config.toml
num_key_value_heads = 10
vocab_size = 16384
norm = "rmsnorm"
init_std_up = 0.0323
init_std_down = 0.00365
lr_mult_o = 2.0
doc_mask = false
Below are experts of layer 2 (counted from 0) of a mixture-of-experts language model. Rows are named router (the router's row for the expert), up (a neuron's input weights, with its number), down (a neuron's output weights, with its number) and show model dimensions 192-223. Each number is 128 + 32 x the weight over its row's rms, rounded and kept within 0 to 255. Numbers have three digits each.
Before each expert's rows: "gets" lists some tokens that make up at least twice as much of what it gets as of all text; "comes before" lists some tokens at least twice as common just after its tokens as in all text. This comes from a sample of Wikipedia text that the model never trained on. Tokens count by the router's weight.

# expert 1
gets: " (", "\n", " |\n", ")", ".\n\n", " \""
comes before: "-", "|", "==", "The", "===", " was"
router:055153120148135091214154129112103157105159148178127171135092141140086127135150078100195112088094
up0:153181177124135122108151149137077104132134129140179086123141126059106136084208161174129132130098
down0:091051086112135139136136100140114128127195121116100122163079140136209126125102113072127165100133
up1:119133154124112180114168160094138060139135109115135132103114120170119087157122143145190145132209
down1:095076076120120182118137154151141167111105163155095136116134086016123111099139113158101163162067
up2:144083108157175121173156110099117090146136151076123171094176129154062077149103141099116133135162
down2:101139191113067101127115147100089169066086169122106089142138140105166193135117133158162140127149
up3:091158164086173138127120105139113142141105147131136172146088102070099119094112118094127011157119
down3:157089103149127155121097184145164174169138151158139106153179134134149139114118178124150186098171
up4:138098155158154094168094087136120160133171112152164102135079121109159165132168113146093132210113
down4:150098101133124125103158097174120135087116153152141152162116099152099079110083116098146141056110
up5:112116120152133137148126122132123095141121170106132157172071151097146132086138141130126112185191
down5:087143136097137137130144134082145069130175170191083126034144107119166101147130128127139116077145
up6:133153121177143091135129113105132123149135154174165176103114160123120114162126158128122180109062
down6:137121134109144170127133105099146176107072100093128116162100108189136147144097116112136123084182
up7:117167185128106097144146097125076142093139151117119096080090163147131095097121066085089103109173
down7:193117117075109143068128117125109110124089106120153110147118152158140075132195138131087087096104
up8:115119161200097093101128131118130145071110132125141104183091097147177129141103159125134129167102
down8:108107151114158129077099131098161139151146110133145164053090132084065121182119086160102217090027
up9:164130140125088158131137110124113124122123174126119127128107109092173127177121205142147108116148
down9:144059165153209071171106123163086135108127096141150150133144172148055141082130038121146184154081
up10:127117198131164119177110090120149101121099084171170077129076109155137151121124207143153148107123
down10:179132124110123094109122116102136140092097150125103145162088183110122104133147124133094121103138
up11:131100147192079095112067078142117099089133180124135180116141087151075134194105148142158172117109
down11:096178118042155138113166115069154139165137094128123095135116132149183116056202137143107066134138
up12:155141118128161134160178137112071145094161171207119133128110098131105088212143091118145095059133
down12:122136119147140115115139156080162129158128168045123134099103131092132149070118137137105157153086
up13:138153142099106129144136194153152110109108164051171159149143181090129096134099082136159127057057
down13:096118081124059153181140116091108083207098124133091181120176075132084102147081137175137087145210
up14:130218146077143100112114098127083159118117111142049120124112154104124145120116115163119137186135
down14:131116098101117181146077139199158116105129143106152116157213128141142117173148136088120112123097
up15:133148155152146137107125101165153149160162119132104153077106065111074109175115138149063116131102
down15:125143104064145171160147103116109137107126182133151118158144167120173137127141117075171119103173
up16:089106125145144129124124124129125188116110175128148098195047169130168148124173092226096123132099
down16:099099121100137089111156151079176108133175041177079136125113112118057080126124133079128120110203
up17:145136125091151118154132156102102130202129141181108098141058105110125161085164059074119136087144
down17:095090099107161127028136111142137140096182158121126148146144181139138097024139136127102113162099
up18:135098078166100130142140123135078130121153157074110118175105149143174115082156138119111086126127
down18:082053134137180131126103189090149098157086130175192128071144154093150193160144094149139145180152
up19:206152121150180090127152122093072100041138087136183115091154145096112132141111110109177094171120
down19:040128160145103135112077090121147124202107211103062106143111132099141157152128203141126159088134
up20:144146126157112146172120161108092098133143111117131104105128095133133131113120136184166129151043
down20:130107116142137137133101128156176128099127110111097183106103157105125141139123172077183158103187
up21:074114129135215122107103113075100116100123146096173114034089125180166101124126128106091152110099
down21:128106118069097116124115186173159080113114124093115100048100185144174140137150098141102106150103
up22:164098147195234141133155084158118147165168118100089175181140147159105130144160139122116089138162
down22:126200106107095116085102159121125119096107076153131098090144134136146101143112089148091145124128
up23:159158117108163132105116121120171072125174104099121157205071174128154134125108134138135103079111
down23:080140129160128176164132114149120137177115166134105112015165099105148101099162135082120078151082
up24:133147162186114168164178077107109100140147121101155141151146130154097116160151168095126114141083
down24:136159139048166119130089092122158152131104164179169155108098065110149127131094111174123112097182
up25:178114159084113178119200185089106102068147131157140169086102113116092122120113098153214090078118
down25:055114147114113127115087115121150142170077133092089115138142138096132094128112134163065097154109
up26:139079142152124145105083077125104100116092091087142166105094125104084127180134111131135099122218
down26:092222069125148148145130179132145137129126080183110083094127131138153165083123163115127190106044
up27:103171090082193153177130089055086111144147120147135112153114078147135145114144132097087116100140
down27:153028162166113100115168146176129110100091140114131123087214178085080095134125106132210141135153
up28:091131101138146143144102129132115058103131151089149168136122111134109097140210184204111115160157
down28:147144152114131116122169091130163162167118136153114102156099133109158137088115077114138142100132
up29:103074068105115149128149176095113108104095125139103131101114136085113112081134126127133090170099
down29:115166134112136118134127135105108155121120114119133091160122124153127106150136153138139179120144
up30:187116088113097103161125107162087134144108133157155162143156181091109140077118134151142178123114
down30:108086123122072133091119104146149144081143087089142137135161162127115114092125090108090106122140
up31:079141117152114147146138119136152177141107121150135088152176102096129110160129061132145174094143
down31:157093152130154088085171132134168126139155099127076171138124175183185131109174117129110146107138
up32:108124128127152115123143147125081051137100144088180102154190106069129128150131107198143123144119
down32:187127197137135165111139175131112170131143127169111134093174168167108115100107121106096121090111
up33:158121143155119105130152177219137079136164121144073123120168148204131077159133138131129156109122
down33:160143131132091102162135167140105160068126115161137124162156095080123111041163101079065117053121
up34:165146119180105126113184179116156139150158101148111177190081088079120148162110101141128150088122
down34:131075109131138139200066139137130102138058174086170143123129182144162088086139141130141119160110
up35:129160156154075170174142126084163120112175157115159121115144159152148144141065125115150159076177
down35:147148083133107094104054151139079161143104160149059147106152085107119120185196154137136156166090
up36:069109140169146135092139147137092116072126144142084179188073137122106128083103119113120158108118
down36:130157121094157090139105107087107102162089171131119081075154099156127097121133143128147114159121
up37:122139135078132136103131145191148124162143119113113108157143068171116124221091101087130158184130
down37:140120070170086184136154135036085096097130120136160163097161143048129138083120116186114109099064
up38:163135109117171127140087117161077170124117135098140147189125118140154107056130090068175092094118
down38:128172144140090089093138175133138161139116066101103106110160164101170174160147166144107081103128
up39:106108145127139043128081144128080123078104166138134083098083126186091137217106121084127161085136
down39:146182131130123171123103122133093120134117082142186125167152174134132156107148056196109072138156
up40:129146131155118137165108110106157191105165174145143114172159159146094110149166110089184132142111
down40:159051133165144158075084063160042134112133117132144129065111116113152154129116116141086102114145
up41:140110170196121132148166091102118106095130063103142109093134153160170102121206155140109132130116
down41:128105105081178167158160150108122130097116168133120077159185091105118134151116087128143164123114
up42:182119104155202099090102146114099155178135076156116129115167144141121167121174148107171059174135
down42:118125150120093135158120139121098107123134135105080103154066153143137116133078136112129194119118
up43:099135166139115158125120131082126076081144189124160102105109093132118151108125140115115158083143
down43:151082120126175126120123114180079141152106067150091157112132123116123101133150095140116136126101
up44:051154190126179142184159114150098134119150088093102108096175104121103223085142150105094133139113
down44:113121088104112202086141120114148119144126172138147149145136150064128143146141150084165157152076
up45:187139181139091104112107097151144115186126109132088120082125126104169117107165128124149166101157
down45:126139147089082141090087166072141096107175148099138105134156111109117160100145111110170103130132
up46:137083141134165095115171114116177117108158107206134119132108130125148144118141119089133081171103
down46:115131085121136209094125176089137108130116084112094059068149127102130091139061107143158104089119
up47:180137111148134154121142145160113143116105093154087101166101144144103161143134160106138113216074
down47:101116112159089117153114075093122092175121151110136149088090090117163092092173121143169086103162
up48:154111101143094134128111141136127174117152159127114115176195151161081191099142103125065126163094
down48:118140098103130148161123118143106123139124046138092140125127140107110091097117153120148119090116
up49:097061143113077137147156091153101136102138174148134152119121132080100154109153128125062060135071
down49:106187110143114118163076106151145085084115135129171065159137122160201095205119115181155154078115
up50:093138147131127107174132117074088098145101135164124111121094140124143132107094146111148167084126
down50:119121080106121130063141137138190130078138079103116173085164104137121166109121172143124067143115
up51:144135125065095106117150170127146131156081133081162058107190200110166142108114166135146183127131
down51:117138207133131174116177172142164097099141123116073148099115099153061150146072154161149117128128
up52:148133112158100135163116147113125131124083151129112149103093155129111156146099110140132138157142
down52:116127112088148154075076136123144137125150087138110119116153093132122140146174181084067134166147
up53:109075170156110147155113144109052131082079145108137134137123135124097133073125091053180126184084
down53:108149118148129135131108135065155095148144106164124153109079099171133155161115134185128105079119
up54:155116136083138164151053151117143166094120109075115100091096107090144106169125096128083136069125
down54:138146070115123165057155103138114114131113152121144166126102165117121141140143169091166116166136
up55:096184076144166148198097113097108121131164082131157074115124141168117186138128119136124150157139
down55:191070194134128103081142164144128131100133160120122130159145104119165157113085143097122116110081
up56:089153114173123135110096067148150108071103174132097123202064135126165128146138109154117153083137
down56:169087140112169147135117160115138146212140066073107164011191059093128090113145121073115087187113
up57:123081138085151110116152109091116107152107121142149149128126120148155161090213154130064159136139
down57:106197131196106142116116139148112104147115117121047131108093098155086040154116133120155105085172
up58:190128152117165171125111132099139146167122111085151122077133134152156106161112158142133127084133
down58:082101114111123083125130114154109125119146181101107196161146134091076106114150062102103133163105
up59:139151128077188083134138113086133146146184097136128101140116068120153132174130127165186149139100
down59:110131193123139163079095147103156115096144124139117176131135102172153132105128123091137123101156
up60:141189067127178144172131122126106123091151107057093155132123074175105093128107164123143126096158
down60:068114100102094122080166133158097099157127092149158080135067161106135165160140149115174140103102
up61:081069069152126112162126176133196055129106204144148165105116143136117120163147133178143089154160
down61:110136119114116085134168130134087184143090148196104169090064109140135103103101102119073094146141
up62:091119135137167099124080156140103081135128123116118133141164120079118171092123085109180093094134
down62:120104162086085083156148096097136147144165152075094120120082147161110116162128126209154091121138
up63:134134159151120119103152126185084144127148145140092131222165117090122185178101104083122136086160
down63:132102099096079147131141135104124085127146094156165111127088187126144098075123158150098147090121
up64:179164144100186144101175117143110106078145138118154126184147080115160145159138079131118139115102
down64:099111116157094109126080133077121065153099098175125102122118095167146117127092153194170170160142
up65:138188129180131106163090112112117095168114148151144136113093118152140184146124104148093098075096
down65:126135151123149130081170109088113142078087142176155115123115174104124060176157141174130090129065
up66:074091149115108180070149098091101140121174133133093112121144065079168121131145119134115108094075
down66:168190167142126151070137031147141110172091077164216095160107113117098060143163151135130109134163
up67:173156112114116129166112096068218137148125114083142072110165083182129083078114100118153092107051
down67:111130159144124151132143151145052160128122141123122223097122158043150116190150119160103118063181
up68:085087179140110141110126132170145124174148150107122098124088166094107116160103149107133067125169
down68:111142085092151142147143126094159145137132159137113152148105089102184127146129138130126138161102
up69:103068111084109194170133128114166096178175102108178116174105104041122132105126114131089096150151
down69:176128115151173080116092166139183133109126153159162149084120173197128091094161145117144107171089
up70:076179132091142147117134114131157077159108154165129162136113118109103097084130092118159109155102
down70:148106105116097147106144081145185144129128093110129116100115166174135128200137109089032119115147
up71:092095084105166037113118162121111116123078167167124168087131060128155147184174165127148119139174
down71:144170153218087155144105158134145190146144120126101114174099126132108085083085095158100136076132
up72:114110177099111103076072138149169098133130089144081092130120182161128114095072119121138114093117
down72:140145110156180093110117131072147143159130192140104078107162128129166185122124154063132165159114
up73:124177130189082109110158106162142128105112107117123123113123192123130196088124026147144120176133
down73:148139181098209143157101154152171164122115106135089147077207087110136097111126163174102111116008
up74:104144130122083146100168156103123136086117129136110127171118130120140172098136112099069117159125
down74:147132150090086152081167110125196149197166144103122171142125138143149181157134136143164156170173
up75:143131147115143113181107112139100110096144146162147116104170115189090177221065091141108190103114
down75:147108131137147147120130084147149134120172129124098129162172190132130139115214103128107163079091
up76:161120106177126160159117130147146092147141062139144154121100089134128143073153125146142106135089
down76:174141131096141153136125078121162140151150115131093149123085161123059112168127153185157127118155
up77:128123177128139130100130101123137153125149107176111124100095145183146091157168100151119141062181
down77:138141110071114123140159131115146148110134108116164101154154107089130152113090126088174183155091
up78:100076182185152111104096157162065161137072109080170163136152142192116145102162147107098161054123
down78:177103095103094133122143119142125139130167145172104149127161125097146195107111150146135159188130
up79:119158173126108124100164140135152082082060091135135132116129158138103120106123136116123144164157
down79:080140120112133130123069147090078132162165139103110148168113081125169162141095151145125104102107
up80:172144138131115092117151099080156099109115072117114183134143124158148095144117140115172151142108
down80:120094110119072221143150155194079190127158170145127110137123109140100168135114103095067112162124
up81:126104102080121061174094084119112154126176077146143073148182123129155118112077139144152145135141
down81:116174191149131091079195154142171100127129126110111186125061155055082118171173098142039135100090
up82:155109140079101105145124130061174135179067101110147166152128104148116083155140118104083108109059
down82:073188145188176160094137106163071148106187119102119126120176129145146152132094146187161175090176
up83:094088147155095112156090144187093142141116124123165110138104096063168121087167121167151056123140
down83:182127135136174093150096126077129134112165072120110172155128120200109133159087140097137146128142
up84:130102155162145065131105148137149126095096167143134112080146117113159103179105115146149154082124
down84:122148113139100146191074135108116115160109085142114143196181086175140154136104115125144108114100
up85:086090118095118124143128066185117128098141148123140130186183210124156158140110161135080182145041
down85:186130119130158183164152102120106141153177088064126134140139120149088066085109114091174105088166
up86:096196141175101117099132141049073092147149127133126148120099106141153179184140147127192104076124
down86:151083175077163147149073100188175155091112115129179112129167124131124099034137100097087154143133
up87:122179207104097146059111157114118108136183134109116041119091142116162088149212133127146141103099
down87:093065142128134161117158156109148122195089137121129187089139106141081125165129132108139063136139
up88:112107154144148095104181086133129113106147137116194122134093148074123138062126119136113124119089
down88:151136118164091153161156099094098167171072126110068120123086135177156095199168113170147118121138